Weights of a small mixture-of-experts language model, trained from scratch on English Wikipedia.
Size: width 256, vocabulary 8192, 63M parameters.
Experts: 32 experts in each of 14 layers, 160 SwiGLU neurons an expert, 2 picks a token.
Training: 474M tokens, 3616 steps.
Below are experts of layer 3 (counted from 0) of a mixture-of-experts language model. Rows are named router (the router's row for the expert), gate (a neuron's input weights, with its number), up (a neuron's input weights, with its number) and show model dimensions 0-255. Each number is 128 + 32 x the weight over its row's rms, rounded and kept within 0 to 255.
Before each expert's rows: a language model's description of what the expert responds to; "comes after" lists some tokens at least twice as common just before its tokens as in all text. This comes from a sample of Wikipedia text that the model never trained on. Tokens count by the router's weight.

# expert 5
Bare space tokens
comes after: " |", "|", ",", ":", ";", " in"
router [127 170 148  78 193 105 136 150 152 130 126 110 137 141 133 164 158  91 136 102  69 116 139 123 171 139 165 185 132 101 119 103  98  85 126 110 123 123 144 107 119 186 109 144 111  88 174  97 131 132  88 132 188 115  70 111 195 154 124 161 162 158 150  99 197 106 214 106 134 170 109 160 143 126 151 129 103 113 117 150 143  99 126 158 157 123 165 135 210  92 118  91  74 150 103 142 209 136 134 105 105 162 112  90 171 105 148  94  86 152 118 123 107 165 132 122 145 108 142 117 130 165  98 139 102 138 107 111  58 171 222  73 115 117 112  41 188 164  99 129 133 144 131 163  93 144 141 146  97 193 164 130 158 165 112 160 157 152 156 181  97 122 165 130  81 153 156 108  92 103  84  80  95  92 149 126 104 193 150  87 160 137 131  95  73 121 112 140 142 129 143 112  89 124 120 114 176 180 103 154 110 140  84 141 173 153  66 138  65  93  87 143 166 157 159 121 132 145 109 132 114 167 161 107 112 131 101 121 160 134 139 135 162 129 128 129 140 192  95  42 134 147 149 189 129 102 102 108 183  59 118 101 160 119 113 135]
gate0 [116 165 109 146 108  80 137  78 147  94 133 144 141 138 112 139  90 147  90  87 120 164 103  79 178 176 145 133 150 174 105 172 143  93 110 186 159 113 184 140  81 131 141  93 125 110  54 151  80 121 148 122 136 129  97 161 156 117 116 132 121 192 117  76 132 125 148  95 199 148 120 169 117  59 135 110 158 152 136  93 124 167 164 138 120 146 140 120 160 128  89 179 121 121  76 117 152 157 103 197 155 168 121 163 110 129 139 134 119 113 110 101 154 104  93  96 133 152 116 171 139 102 114  78  80 110  80 165  99  69 154  63 148 153 110 100 121 111 172 107 187 145 119 144 149 177 148  90 102  71 132 154 148 172 149 144 128 167 118 150 114 117 180 139 109 144 110 101 175  87 137 113  84  85 108 104 163 113 139  41 135  64 111  74 121 159 113 140 159 175 123 158 213 127 117 159 174 168 122  62 106 148  94 136  78 144  84 111 109  72 114 122 120 178 104 116  90 138  76 174  86 143 150  75  70 167 129 152 139 126 166 181  87 169 122 170 135  92 135  97 107 203 119 144 155 117 110  97 130 161 124  78 163 142 172 111]
up0 [138 126 116 158 146 140 167 114  89 111 144 107 132 152 123 105 177  95 162 154 178 146 148 150 126  70 121 106  90 129 190  91 105 147 125 111 117 116  51 116 129 148 126 138 119 157 227 113 133 147 161 124 137 115 141 133 162 147 166 204 136 106 149 124 130 151 123 164 106 132  97 126 123 164  79 144 111  90 136 158 111 104 117 137  31 140 101  73 110 135 134 124 172 195 175 111  86 120 146 105  65 137  98 169 149  42 125  84 164 184  93 189 102 117 181 108 127  48 114  73 129 114  99 135 165  85 119 125 133 157  92 111  77 152 141 148 126 131 122 169  86 129 106 110 172 114 104 178 141 140 141 109 131 119 149  49 104 132 167 173 106 150 134 115 124 112 136 161  83 128 106 122 123 116 147 150 128 116 106 126 133 127 113 141 195  90  47 109 109  81 208 112 109 127 117  10 150  97 148 142 121 103 120  86 190 115 131 115 146 121  82 136  71 102 102 102 140  74  95 110 149 163  92 172 168 123 122 124  84 111 126 199 148  98 131  98 169 148 141 144 105 106 174 144 100 167 116 120 153 146 187 163 130 142 113 172]
gate1 [191 161 143 181 145 107 170  77  80 160 150 101  83  41 142 132 111 113 107 136 127  80 132 111 170 140 142  94 101  97 165 152 142 123 103 107 115 134 143 186 131  90 138 144 114  58  96 114 109  99 120 136 104 163  97 137  90 144 136  34  74 140 106 130 125  80 144 111 161 163 160 117 135 141 125 132 100 122 124 100 185 124 182 100 123 111  85 160 143 197 143  63 146 181  97 138  91 145 122  58 170 135 141 135  89 113 102 138  98 101 154 109 128 148 101 146  97 118  87 118 146 110 188 169 148 209 115 145 123 104  71 125  94 138 143 106  97 133 186 141 115 103 155 135  91 100  98 129 126 150  91 149  88 184 208 128  88 120  85 125 114 124 151 166 119 155  98 151 144 132 224 132 110 116 159 152 144 153 108 142  78 199 158 117 170 119 129 102  98 109  95 156  83  85 126 124 109 123 115 141  96 119 164 100  43 160 146  98 157 126 119  93 109  98 129 116 174 180 145 119 112 130 115 167 109 160 135 123 153 132 134 164 139 105 130  70  95 124 131 130 167 118  81 187 120 134 145 168  58 219  70 142 147 178 117 116]
up1 [130 164 185 199 174 164 140 146 126  68 100  42 118  82 139  99 134 104  97 152 109  98  99 132 121 146 142 154 158  53 128 109 126  92 136 102 155 127 145 158 132 143 125 131 121  61  83  97 168 158  96 111  98  84  91  48 121 186 117  81 144 163 116 160 167 121 147  92 154 147 109 125 153 168 137  91 110 119 114  32 161 101 124 145  81 113  61 177 132 119 160 110 100 129 109 148 121 150 144 131 152 189 131 104  87 117 154 139 143 187 122  79  80 145  79 118 102 103  79 104 117  88 152 144 108 150 154 121 173  93  59 168  98  99 135 133 113 112 169 136 128  89 143  96 112 140 117 108 155 149 158 160 128 114 188 127 164 101 147  43 181 101 183 139 115 140 128 132 123 184 155 148 108 151 149 109 123 153  70 164  75 214 127  83 148 113 124 107  97 117 149 138  77 150 143 178  78 106 136 137 135 134  82  54 122 122 159 116 135 154 123  99 114 172  94 120 144 146  89 102 154 103  79 116 204 131 137 149 114 122 134 159 183  87 122  95 109 123 145 116 175 126 125 155 149 158 137 166 105 149 101  85 161 110 197 115]
gate2 [160  70  92 112 159  39 113 155 103 116 135 118 102  89 122 119 146 127 122 197 116 200 153 146 148 150 155 129 145 117 133 134 153 196 139 149 167 133 119  97 155 111 152  75 108 103 122  76 175  68 124 115 113 179  63 109 139 190  45 107 141 104 138  85  20 195 132 123 130 204 107 126  87  94 118 146 153 121 108 131 139  75  92 137 148 126 112 109  93 109 174 103  84 100  74  64  84 120  74 141  92 119  83 124 106 144 107 114 105 203 127 123 114 109 130 117 141 107  85 105 132  95 101 139 128 144 118 129 150 172  84  85 129  90 114 102 133 166 155 116 127 145  94 118 155 161 135  98 158 102  95  76 115  91  77  97  56 121 106 178 143 159 122 127 112 119 144 110 120  78  78 113 144 142 114 153  83 152 119 135 108 115 103  55 152  99 114 125 117 134 132 131 143 114 126 121 120 119  85 132 148 119 112 129 163 134 138 134 178 101 101 150 147 123 143 100 210 146  58 131 103  80 129 205 144 128 127  75  84 154  99 129  18 136 159 156 147 133 176 147 106 149 122 153 144  97 103 162 135  84 145 125 130  91 163 122]
up2 [ 65 178 183 157 115 173 129 170 150 177 103 161 132 147 154 189 131  60 133 119 137  77 134 104  63 158 160 167  96 121 174 127 108  70  60 126  75 111 164 180 116 149 136 132 125 108 110 130  86 158  93  89 128  99 175 123 158 118 184 176 116 137 133 155 151  47 113 133 156 126 129 150 173 173 104 123 125 183  92 108 137 184 188 106 165 156 150 155 133 123 120 160 139  88 207 167 134 133 183 126 127 169  94 137 126 126 152 139 164 130  96 154 182 177 147 160 152 170 176 112 144 153 141 125  91 110 111 177 132  99 163 126 102  98 136 160 109  89 105 142 126  59 130 124  89 127 150 159 118 130 167 155  94 145 140 157 169 141 113  48  37 143 133 144 156 170  77 137  86 110 177 122 123 117 154 107 146 120  77 128 117 122 137 173 133 170 142 169 146  95  99 132  99 195 116 169 125  63 189 130 140 171 134 136 118 132 158 103 139 149 124 126 152 161 117 166 127 151 139  98 120 140 132 122  96 125 101 142 157 110 181 123 149  86 131  70 127 148  77 143 136  67 100  51 125 143 125  96 126 119  36 146 108  92 124 134]
gate3 [  7 170 174 205 142 163 107 139 127 123 136  96  98 143 136 100 154  84  84 116 161 149  98 143 122 101 111 138 146 114  85 149 146  94  66  98 135 108 160  75 145  75 184 104 152 163  94 120 146 152 174 210 149 190 103 184 157  84 159 149 166 135 197  74 110 107 131 114 130 174 149 148 117 154 178 112 175 153 130 102 201 111 114  89 112 130 142 101 172 114 139 162 172 171 143  87 132  68 131 124 139 121  82 121 186 126 134 160 145 152  85 134 122 114 120 117 101 179  81  94 125 146 151  64 117 130 121 129 137 121 157 148 164 140 164 165 167 177 101 139 116  64 186 117 106  85 126 162 126 105 132 144  62  93  76 134 151 178  88 105 100 127 110 153 107  89 164 159 179 137 115 119 127 100 140 104 135 102 166 158 136 109 132 134  89 143 144 142 183 118 142 112 127 148  74 150 103 100 160 108 129 152 111 135  75 115 103  97 149 167 144  96  98 135 112 134  84 171 126 128 150 144 115 102  62 149 139 160 208 156 118 119 147 103 161  78 114 108 147 126  89 150 130 104  93 125 189 193 138 143  81 123 159 112 121 191]
up3 [103 124 100 167 163 109 101 131 120  98 155 118 166 132 143 120  89 124 145  90 109 122 137 150 145 127 123 140 123 149 141 123 122 135 163 172 103 134 171 171 185 164  76 139 149 157 226  88 190 151 153 149 113 114 162 153 135  15 143 109 170 142 153  88  88 194  78 111 168 139 109 118  77  88 116  90 147 172 136 169 149 152 168 118 115 115 122 109 174 126 180 168  87 127 120 153 129  86 146 111 177 128 111 155 111 179 125 113 161 150  34  98 193  96 120 128 136 134 113  74  85 123 136 133 160 143 153  74 125 113 121 117  97 129 193 166  84 142 120 141 167  85 119  81 141 122 128  93 116  89 127 146 126 113 101 162 156 156 152 169 145 161 116  77 146  80 135  76 128 103  41 105 121 169 137 105 117  97 138 115  82 143 144  84 221 153 147  92 167 169 102 135 128 146 114 114 121 131 102 160 118 133 111 119  84 121 135 147 121 125 115 129  65 138 117  90 121 127 139 136 129  60 122 129 132 101  98 159 186 169 132 110 222  96  94 124  89  71 127 138 138 126 173 202 123  89 147 186 187 153 139 123 186 121 102 115]

# expert 20
Pieces after initial capital
comes after: "B", " B", "S", "R", "M", " b"
router [117 130  99 128 107 104  80 169 109 139 107 142  98 154 141 171 104  59  37 155 130 185 133 109 126 144 197 141 172  91  82 115 145 105 143 136 109  96 148 109 142 153 126 138 156  86 158  64 136 106 114  94  64 162  85 193 167 186 113 164 153 153 121 158 135  87 127 150 145 128 163 150 106 184 167 161 142 146 159 141 131  93  91 123 150 107 157  69 137 128 165  61 154 118 126 149 166 130 115  83 132 130 131 161 129 141 192  94 123 124  72  99  76 123 102 152 150 139 111 148 157 123 108 148  87 139 156  80 147 153 148 125 115 153 127 165 120 132  75 142  97 166 157 128 104 188 164 133  94 222 148 152 104 122  72 141 151  91 151  81  93 146 109 111 149 145 169 172 145 121 131 114  91 131  74 133  96 130  99  91 119  82 116 111 133 159 170 117 130  94 115 131 124 171 145 195  74 186  95 133  95 170  96 150 195 135 115 149 157 135 159  96 141 185 131 103  37  93 157 104 138 132 130 141 144 171 125 173  67 136 152 185 148 153 127 140  77 171 139 107 119 154 103  98 128  89 151  82 212 125 103 176 135 175 154 156]
gate1 [172 135 122 160  76 146 124 173  68 194 138 108 116 182 142 100 148 162 110 121 109 141 163 137 119 120 153 109 173 170 104  97 143 179 147 131  98 177 105 143  69  97  68  66 168  75 111  99 117 112 107 124 153  75 152 165 183 119 158 102  74 159 194 144 134 127 140 125 180 108  97 152 135 120  75 143 128  91 148 153 132 132 131 139 120 138 156 177 153 130 139 131 207 142 146 128 131  75 162 143 133 166 143 194  81 108 154 140  46 156 132 169 152  40  82 123 160  74 116 131 132 149 147 215  60 114 137  92 103  46  99 115 170 127  92 147 189 122 125 147 205 103 119 128 127 214 135 152 119  95 107 172 147 124 127  97 133  80 148 139 109 149 119 115 129 192 143 109 144 158 176 131 175 141 154 138 101 102 116 150 121 153 163  92 151 148  41 108 144 126 131 133 116  96 138  60 121 118 128 110 153 140 102 183 149 140 102 114 106 146 113 158 169 106 104 151 111 131  88  88 113 168 112 152 135 184 175 160 100  91 151 145 136 129 145 134 140  98 143 156 172 109 140 125 111  96  89 123 146 176 154 130 143 181  95 125]
up1 [117 138  89 143 131 131 138 146 145 164 141 152 123 127 122  96  63 150 113 106 117 112 121  62 121  92 148 153  79 138 123 194 178  99 144 149 100 104 153  91  55 141 103  86 135  92 167 160 117 105 135  58  88 162  99 171 144 122 111 117 125 192  89 131  98 154 148 108 144 147 118 135 138 116  89 172 165  86  70 181 153  93 118 166 140 150 154 146 105 139  69  80 185 151  99 120 152 146 104 133 155  44 148 171 106 178  82  82 115 129 107 114 133  95 120 156 215 160 107 143 104 129  69 173 139 136 119  99 131 156  53 122 145 164 130 145  84 122 143 157 104 102  83 140 174 138 114 203 109 111 178 116 148 178 127 149 102 141 178 194 125 154 109 130 211 135 118 131 155 163 125 131 119 127 110 102  99  93  71 112 135 123 115 221  98 148 149 175 103  88 135 142 197 185 140 117 174 139 139  88 150 101 179 145 131 136 123  97  54 116 105 157 127 100 116 130 135 149 187 123 152 205 155 122  95 150 119 156 117 203 124 152  98 129 122 138 113 112  88 116  98  69 138 131 125  89 128 141 174 122  96 145 155 139  95 109]
gate2 [133 144 142  98 137 122 107 131 152 118 142 125 170 135  73 133 154  39 105 136 162 117 141 102 137  83 159 114 115 157 101  66 146 131 134 195 186 102 108 168 183  73 138 137 146 116 128 153 162 146 103 109 153 138 137 148 111 137 108 137 117 130 177 137 144 162 101 196 154 125 169 166  52 161 155 182 176 118 121 114 126 159 101  83 122  65 125 127 195 116 129 133  97 127 198 154 124  89 158 151 133  97 127 145 131 140 115 105  97 165  96 121 127  90 121 153 163 136 146 100  80 166 113  98 100  89 123 115 144 192  86 179 150  96  84  82 166 153 139 127 110 144 136 230 105 150 165 158  98 161 119 145  38 160 117 159  64 121 173 121 109 128 133 156  93 131 128 129 101 111 164 122  86 151 166 119 168 147 119 110 149 198 180 127  97 156  74 140 156  90 136 133 121 122 148 134 117 129 139 155  45 127 195 116 104 171 118 152  61 151 127  93 106  99  88 126 135 118 137 102 117 146  83 198 118 119 138  72  97 117 115 125 114 131  88 169 115 113 171  89 141 158 136 157 167 124 164  90 197 104  51 189 163 134  83 121]
up2 [177 122 115 166 122 154 145 124 111  72 141 151 178  98 110 174 101  83  82 187 131 121 144 122 101  82 195 119 137 104  68  85 102 125 134 136 126 119 183 179 113  76 151 143  68  91 109 170 143 170 112 111 157 101 122 183  92 119 133 121  76 120 169 139 134 121  90 133 112 116 156  96  98 169  77 168 148 109 167 112 123 103 133 119 155  88 158 112 158 122 162  49 122  51 146 145 157 133 161 129 151 136 134 132 103 137  76 175 124 130 105  91  89 109 134 131 180 116 166 119 150 138 123 106 187 120 143  86 109 155 174 155 134  78 144  99 159 159 120 170 116 111  68 159 124  96 162 115 117 122 162 136  53 149 146 147  90 212 182 168 162  95 181  90 146 167  80  95 127  93 188 119 100 165 125 100 116 178 126 174 119 134 128 139 135 192 134 159 141 118  89 162  96  69 146  98  87 134 157 109 129 111 145 112 108 160 146 144 130 160 140  89 125 130 115  86 145 136 148 117 118 162  90 195 141 141 137  83  98  86  90 141 133 175 101 180 110 129 165  82 234 143  97 168 150 151 142  90 150 104  57 143 150 136  83 153]
gate3 [125  62 112 109 106 173 143 124 126 111 114 135 136  87  89 144 106 171 129 163 127 146 154 127 127  57 145 140 104 142  78 141 119 195 102  91 132 175 126  98  91 152 142 114 103 107  99 126 151  94  45 184 114  91 116  97 120 167 125  89 111 133 120 115  79 148 130 122 136 110 130 125 103 124 108 147 148 132  98 118 150 171 109  87 150 101 174 118 113 174 123 115 143 115 113 147 180 173 146 204 122 134  68 127  54 160 155  96 130 102 115 102 119 172  87 169 192  81 145 197 121 114 193  84 122  83  72 123  85  87 166 150  89  98 151 123  92 148 102 124 100 176  93 148 152 124 172 150 187 112 111 130 109 115 174 189 109  88 176  62 131  79 128 129 172 142 112 159 141  73  58 124 113 108 123 202 131 134  98  95 116 147  90 139  74  97  87 190  95 109 133 150  77 146 141 132  91 126 171 134 133 130 165 110 143 140 118 136 163 141 113  84  81 161 196 138 175 138 108 131 125 157 141 179  86 173 160 174 121 123  97 111 101 134 128 153  61 122 108  83 192  98 123 145 125 157 166 137 119 169 170  75 190 107 141 149]
up3 [177 163 111 140 118 146 163 118 170 148 195 168 202 194 165 157 107 121 126  96 110  97 124 127  45 145 168  71 192  60 185 127 153  87 157 160  85  99 136 113 183 133 165 153 144 169 147 107  86 132 119  94 134 137 156 150 176 148  98 192 150  65 147 111 161 127 152 162 112 211 116 137 115 171 179 127 149  76  94 110 123 126 116 115 157 114 105 131 148 159  89 155 143 146 115 131  91 132 128 108 135 178 131 113 137 119 120  63 103 114 164 120 102 130 148 141  67 138 102 121 125 162 123 175 125 105 209 118 147 154 178 106 155 165 139  94 183 136 144 103 159  97 149 102  88 150 101 106 126 139 174 215 126 137  99  82  89 133 107 174 127 196 173  92 137  87 122  64 129 132 124  93 151 153 164 100 137 122 152 155 107  97 199 153 187 135 140  74  94 160 116 143 114 110 103  94 117 147  95 103 143 148 144 145 122 121 126 153  75 102 135 120 147 120 146 166 148 100 130  93 100 158 111  94 125 107 114 114  82 137 121 106 118 203  84 115 189 130 166 176 110 171 140 128 142 166 119 116 112  93 112 102 146 176  75 195]
gate4 [131 134 129 203 184  68  72 131 154 130 127 139 138 154 126 158 119 107  94 100 133 158 137 173 172 129  79 140 177 142 159 124  71 125 152 134 155 110  97 130 150 141  86 125  69 125 211 175  99 129 137 121 172 131 151 104 160 197 162 183 106 107 120  90  99 103  93 149 150 134 125 146 119 186 130 110 111 255 108 157 168 107 142 114  78 160 108 121  99  73 105 117 149  75 130 104 117 147 214 123  81 134 138 117 194 112 131 123 136 146 137 192 137 131 124 171 162 197 148 173 178 105 124 136  93 143  59 122 134  77 101 105  98 106 103 153 134 125 117 107  95 134 192 138 134 157 169 117 137 142 103 178 129 139 166  93  94 135 124 111 141 157 147 127 161 166 138  99 103 137 173 152 149 142 205  81 140 154 111 103 130 135  97  85 159 137 123 177 188 208  61 217  98 125 145 132 121 106 156 121 123 125 115 150 159 140 141 120  86 117 126 125  99 106 154 117 102 153 140 161 109 151 144 132 121 132 134  99 127 105 109 158 151  86 101 117  88 152 124  75 177 138  50 106 105 138 174 140 147 127 134 155 192 128 135 182]
up4 [110 138 132 212 179 117  65 132 122 165 160 176 174 136 145 172  59  86  64 134 111  79 200 121  96 149  81 163 184 135  94 105  82 121 161  92 128 114 147  56 117 136 105 123  92 115 129 201  88 118  69 186 130 130 140 185 160 165 154 138 122 129 124 202 108 171 127  88 147 101 112  99  61 150 119 119 128 141 145 157 165  75 168  84 122 163 105 138 131 117  34  81 145 122 113 100 122 112 117 136 107 183 112  81 170 130 177 146 133 157 113 119 186 170 129 174 161 193  90 142 125 131 119  66  86  74 125  85 113 108  94 129  98 122 123 187 138 123 149 106 107 120 190  98 130 166 113 108 132  92 139 126  92 157 114  68 147 120  97 140 114 105 126 148 131 167 115  70 132 108 107 115  98 174 120  85 130 129  99 143 151 134  83 171 166 158 111 148 156 150 130 169  91  96 135 125 124 169 137 153 109 149 101 149 154 131 138 126 116  56 171 112 144 138 122 118  93 115 160 184  90 176 118 130 104 110 154 139  92  84 113 157 113 110 133  84  97 111 158 124 175 172  84 133 121 112 129 137 106 141 133 137 138 109  37 175]

# expert 23
Pieces after S or I
comes after: "s", " S", "S", " I", "I", " A"
router [151 109 108  85 134 147 189  99 149 172  95 115 109 114 172 138  99 127 123  78  82 139 140 106 214 167 165 167 217 114 155 152 148 129 190 123 112 158 140 130 176 126 121 119 173 100 128 125  79 102 130 142 116 188 106 196 158 169  96 153 177 138  89 172 165  74 149 150 171 167  77 116 108 178 141 105  87 195 161 155 167 112 100  75 142 139 157 110 140 145 167 143 150 137 119 144 173  84  85 105  79 185  93  87 108 128 153 132 118 161  95  87 118 122  78  88 131 145  81 144 175 132 105 133  88 110 128 108 165 125 134  89 103 116  63 157 160 104  72 130 109 157 132  95  99 147 145 100  49 173 152  98 103 114 148 153 100 104 151  49 113 139  89 117 119  61 162  86 150 150 150 102 110 122  82 149  73 115 154 136  82 114  94 160  87 216 150  84  93  96 121 139  95 146 137 148 141 184 133 166 129 159 120 150 154 147 106  89  93 113 109 125 151 145 120 101  83 124  67 126 129 130 181 100 154 154 102 133 136 167 124 144  87 133 109  97  92 172 136 115 114 184 150 131 171 117 145 123 162 113  81 158 147 159 143 146]
gate1 [ 86  92 118 186 197 129 113  99 128 143 131 132  89  94 118 120 163 137  99 172 154 159 122 137  84 140 183 145 120 117 132  94 155 102  67 180 119 136 148  92 185 132  75 131 137 131 117 151  88  94  97  88 119 167 129 135  89 144 132  86 153 168 156 104 139 121 161 151 153 152 143 177 154 175  95 158  83 123 132  86 150 107  92 109 119  81 107 120  49  86 163 131 122 151 112 106 135 181 200  97  91 126 127 130 132 121 206 156 116 136 125 128 189 180 186 117 119 132 126  81 116 151 151  85 126 118 129 117 160  72 149 111 153 182  92 102 118  97 167 171 150 117 145 142 108 156  85 194 144 149  81 165 161  92 139  81  21 152 211 137  44 153 146 105 125 137 182 115  68 115 135 186 123 115  94  72 122 130  66 134 120 141 143 112 109 169 108 189 120 119  88  79 115 157 133 218 114 148 181 119  73 172 134 134 105 172 154  90 107 123 135 123 137 114  75 150 113 138  85 160 126 139 110 114 121 139 112 170 119 144 142 104  91 119 115 132 198  82 166 142  85 130 104 129 160 156 132 124 123  91 115 152 133 100 113 128]
up1 [191 124 181 143 125  97 189  78 161 113  99 151  98 178 117 106 196 156 144 124  65  91 146 107 118 103  74 149  94 114 188  92 141 156 113 139 128 114  96 145 155 165 153 160  88 149  83 142 131 175 191 126 125 132 170 120 125 127 112 128 159 125 120 157 177 132 132  72 105 192 139 151 134 115 147 123 217 120 172  72 103 136 121 171 120 166 187  93 153 165 165 205 169 147  58 137 150 158 131 158  99 117 109 162 120 160 131 100 148 147 152 105 138 189 114 118 104 120 166 131 190 110 145 170  86 131 115 176 182  94 159 130 139  80 133 106 133 185 106 117 154 113  99 159 133 173 168 151 135 158 168 107 126  59 140 134 183 101 160 125  92 159 146 150 111 107  79 190 122 123 130 113  66  86 127 154 159 147 119 175 149 160  74  98 148 110 132 135 122 134 161 138 214 153 109 163  99  91 128 121 141 134 137 135 110 128 130  91 113 123  67  84 151 141  92 145 149 152 108 101 106  65 138  69 190 157 158 139 161 127  61 155 150 136 176 135 179  85 101 125 152 177 113 138  90 115  91  98 120 136 129  96 139  74 142 145]
gate2 [134 151  98 108 154 134 160 149 146 146  75 114  91 142 149 125 131  77 104 138  72 115 126 136 167 167 103 136 141  75 156 148  82  50 145  80 117 113 117 150 142 147 108  69 127 167 105 150 167  95 136 104 119 112  33 109  77  84 139 132 139 129 167 100 176 135 174 170 151 117 102 135 138 113  78 130 120 176 143 139 188  81 138 104 145 181 110 120 105 125  81 212 149 109 121 154 136 140  99 137  99 144 126  97 148 110 129 120  61  84 134 118 104  97 131 114 135 168 151 191  81 155 153 107 137 121  96 135 120 138 107 104 161 154  84 129 123 169 140  93  84 116 123 167 149  83 145 152 103 115 134 135 115 127 162 122 128  52 139 132 121 129  77 121 163 121 179 109 128 143 127 112  57  89 182 110 140 132 131 154  93  64 162 148 137 180 211 102 116 128  99 108 184 126 111  65 135 124 142  27 122 110  98 137  94 147 137  62 144 127 134  85 110 114 140  80 136 189 142 100 183 145  69 105 158 153  86 117  85 136  89 100 142 114 103 129 182 181 144 140 127 178  99  88 138 131 139 100 121 134 152 128  16 147 104  68]
up2 [149 140 181 146  97 120  91 153 106 158 202 152 148 174 141 173 178 137 120 144 151 122 170 133 149 132 115 164 112 158 137  61 139 142  95 127 151 137 101  91 180 108 118 172 174  61  97 144 121 145  61 108 150  99 164 166 180 131  93  86  84 103 112 101 136 132  59 127 170 151  91 173  93  54 134 149 103 121 187 153 143 113 121 149 137  86 144 116  84 123 178 169 123 132 129  85 181 101 108 128 159  79 183 140 110 123 102 117 139 138 120 151 117  94 137 110 134 119 240 103 144  89  95 153 108 131 137  68 144 135 136 124 160  93 113  90  93  62 122 120 146 146 141  96 145 155 100 135 183 161 116 123 115 130 161 107 149  74 109 151  81 124 157 123 121 116 146 106 109  90 124 125 132 126 118 145  60 109  68 142 135 148  43 199 114 164  81 159 110 109 151 106 101 115 120 119 129 116 102 168 101 140 170 101  68 122 131 164 130 142 169 113 138  92 106 172 105  65 138 199 123 110 106 144 114  77  74 150 139 146 105 171  79 144  69 144 198  88  93 140 149 139  81 120  72 132 146 153 134 132  88 117 178  89 140 185]
gate3 [137 112 122 131  87  88 138 119 121 158 170 149 133  76 147 131  81 182 136 106 131 137 136 155 169 151 115 130  87 137 177 216 131 127 150 136 156 158 130 141 105 144 161 191 145 163 104 204 169 115 118 142 149 119 135 119 106 153 154 123 144 138  99 168 133 127  88 124 103 102 167 168 102 103 123  73  57 140 121 111 140  91 106  79  83 153 164 166 136 154  80  86  42 177 167 143 133 145 168 115 119  90 116 131 142 122  76 205 122 129 143 113  82  90 124  92 139 129 185 123 137 155 164 140 163 130 140 144 145 168  87 159 164 175 127 127 123 194  76  87 170 157  76 138  69 154  95 105 125 128 133 145  90  86 100 138 160 109 181 127 121 126 107 151 143 194 130 106 175 111 188 140  51 104  76  95  86  87 167 139 103  99 166  86 137 159 167 157 118 129 167 137  80 121 164 140 189 170 135 104  78 120  90 106 120 111 120 115 102  92 170 106 166 141 141 137 138 160 125  81  64 165 124 181 155 138  61 131 158  99 121 160 141 125 141 111 171 141 116 118 123 131 156  60 165 133 138 131 131 122 164 206  70 107  60 133]
up3 [ 90 129 121 180 123 145 170  97 128 171 185 152 112  76 126 127 104  92  79  71 135 142  84 104 142 121 179  81 136 164 121 137  64  96 174 186 187 156  94 122 125 111 142 167 177 113 130 172 117 155 123 133 204 135 108 170  93 140 143 114 153 124 123 136 126 118  83 107 124 143 154 132 152 157  76 137 123 110 136  80 137 123 123 109 134 134 171 217 125  94 234 183  85  82 164 135  85 127 162 109 106 126 117 136 121  94 134 134 132 130 105  64 142 167  98  92 161  86 113 103 151 162 141 183 115 144  91 153 168 106 107 162  98 142  88 162 117 137  94 127 126 124 105 128 112 110 100 131 134 144 103 143  98  49 108 153 108 124 184 131 155 148 170  91 114 117 182 149 129 120  98 111 142  90 107 158  53 133  93 198  52  98 177 117 159 142 119 103 108 176 116 186 144 116 124 135 108 112 152 146  86 119 104  92 109 133 121 105 103 135  91 164 198 128  86 153 137 147 148 128 116 210 139 109 166  95 151 106 181 121 141 113 103 134  92 113 149 187  86 173 133 123 112 137  83  55 129  90 157 126 119  66  87 100 135  55]
gate4 [134  87 110  90 111 162 149 124 130 158 148 101 120 157 163 103 117 104 161 130  56  50 171 159 173 102 100 154 100 186 117 162 110 139 140 123 143 136 128 154 121 155 135 153 175 133 136 161  60  90 128 165 185 134 149 128 142 187 139 187 105 132 143 103 145 148 162  65 152 110 110 190 140 127  88 109 162 129 120 155 178 115  81 150 141 110  68 106 123 124 122 126 107 161 134 125 116 130  78 162 159 144 154  74 134 110  96 147 138  72 110 185 126 154 167 160 153 118  61 113 156 195  55 118 135  97 177 124 195 188 128 118 133 167 176  94 159 117 119 102 153  91  83 114 126 139 101 173 105 141 111 107 107 143 163  65  88 157 164 161 122 136 141 141 105 116 127 101 115 134 138 143 180  85 153  90 119 168 133 112 157 139 115 159  88 206 127  72 144 127  91 158 121  86 144 185 136 131 171 142 140 126 152  87 164  97 110  82 101  85 149 117 145 106  94  84 152 160 124 163  99 140 144 110 138 147 175 120 132 153  87 126  87 146 174  69 108 214 123 211 201 116 138 110 182 134 152 180 110 190 110 143  86 147 101 137]
up4 [113  97 128 172  84  81 107 146 119 122  99  92 124 136 138 109 154 106  90 139 127 113  68  91 136  97 172 128 137 141 152  73 131 144  61 141 158 137 169  89 113 181 140  56 133 174  89 101 107 132 154 164 140 148 161 122 134 127  94  60 183 139  93 159 111 133  75 134 122 121 198 149 108 150 181 172 148 108 138 197 143 124 152 123  96 140 134 165 152 167 100 141 123 126  55 144 156  81 159  80  61 170 160 165 120 144 144 179 165 119 103 150 184 129 100  59 134  63  69 122 188 101 113 194 151 116 147  70 102 163 111  97 169 152 124 174 149 115 118 127 124 202 161 111 120 153 168 127 138 130 168 103 139 137 141 134  87 188 133 151 141 114  67 180 131 152 100 211  68 151 119 131 132 202 143 107  93 165 143 154 195 100 109 138 141 152 134 147 150 122 163 131 107 113 159 117  99 114 101 145 192 132 107 104 181 121 131 135 124 200 141 157 163 162 120  99 118 107 130  93 136 126 143  60 138 109 135 107 110 151 163  98 142 139 173 155 118 150 131 147 143 127 108 190 157  97 111 161  96 186 130  83 113 158 174 130]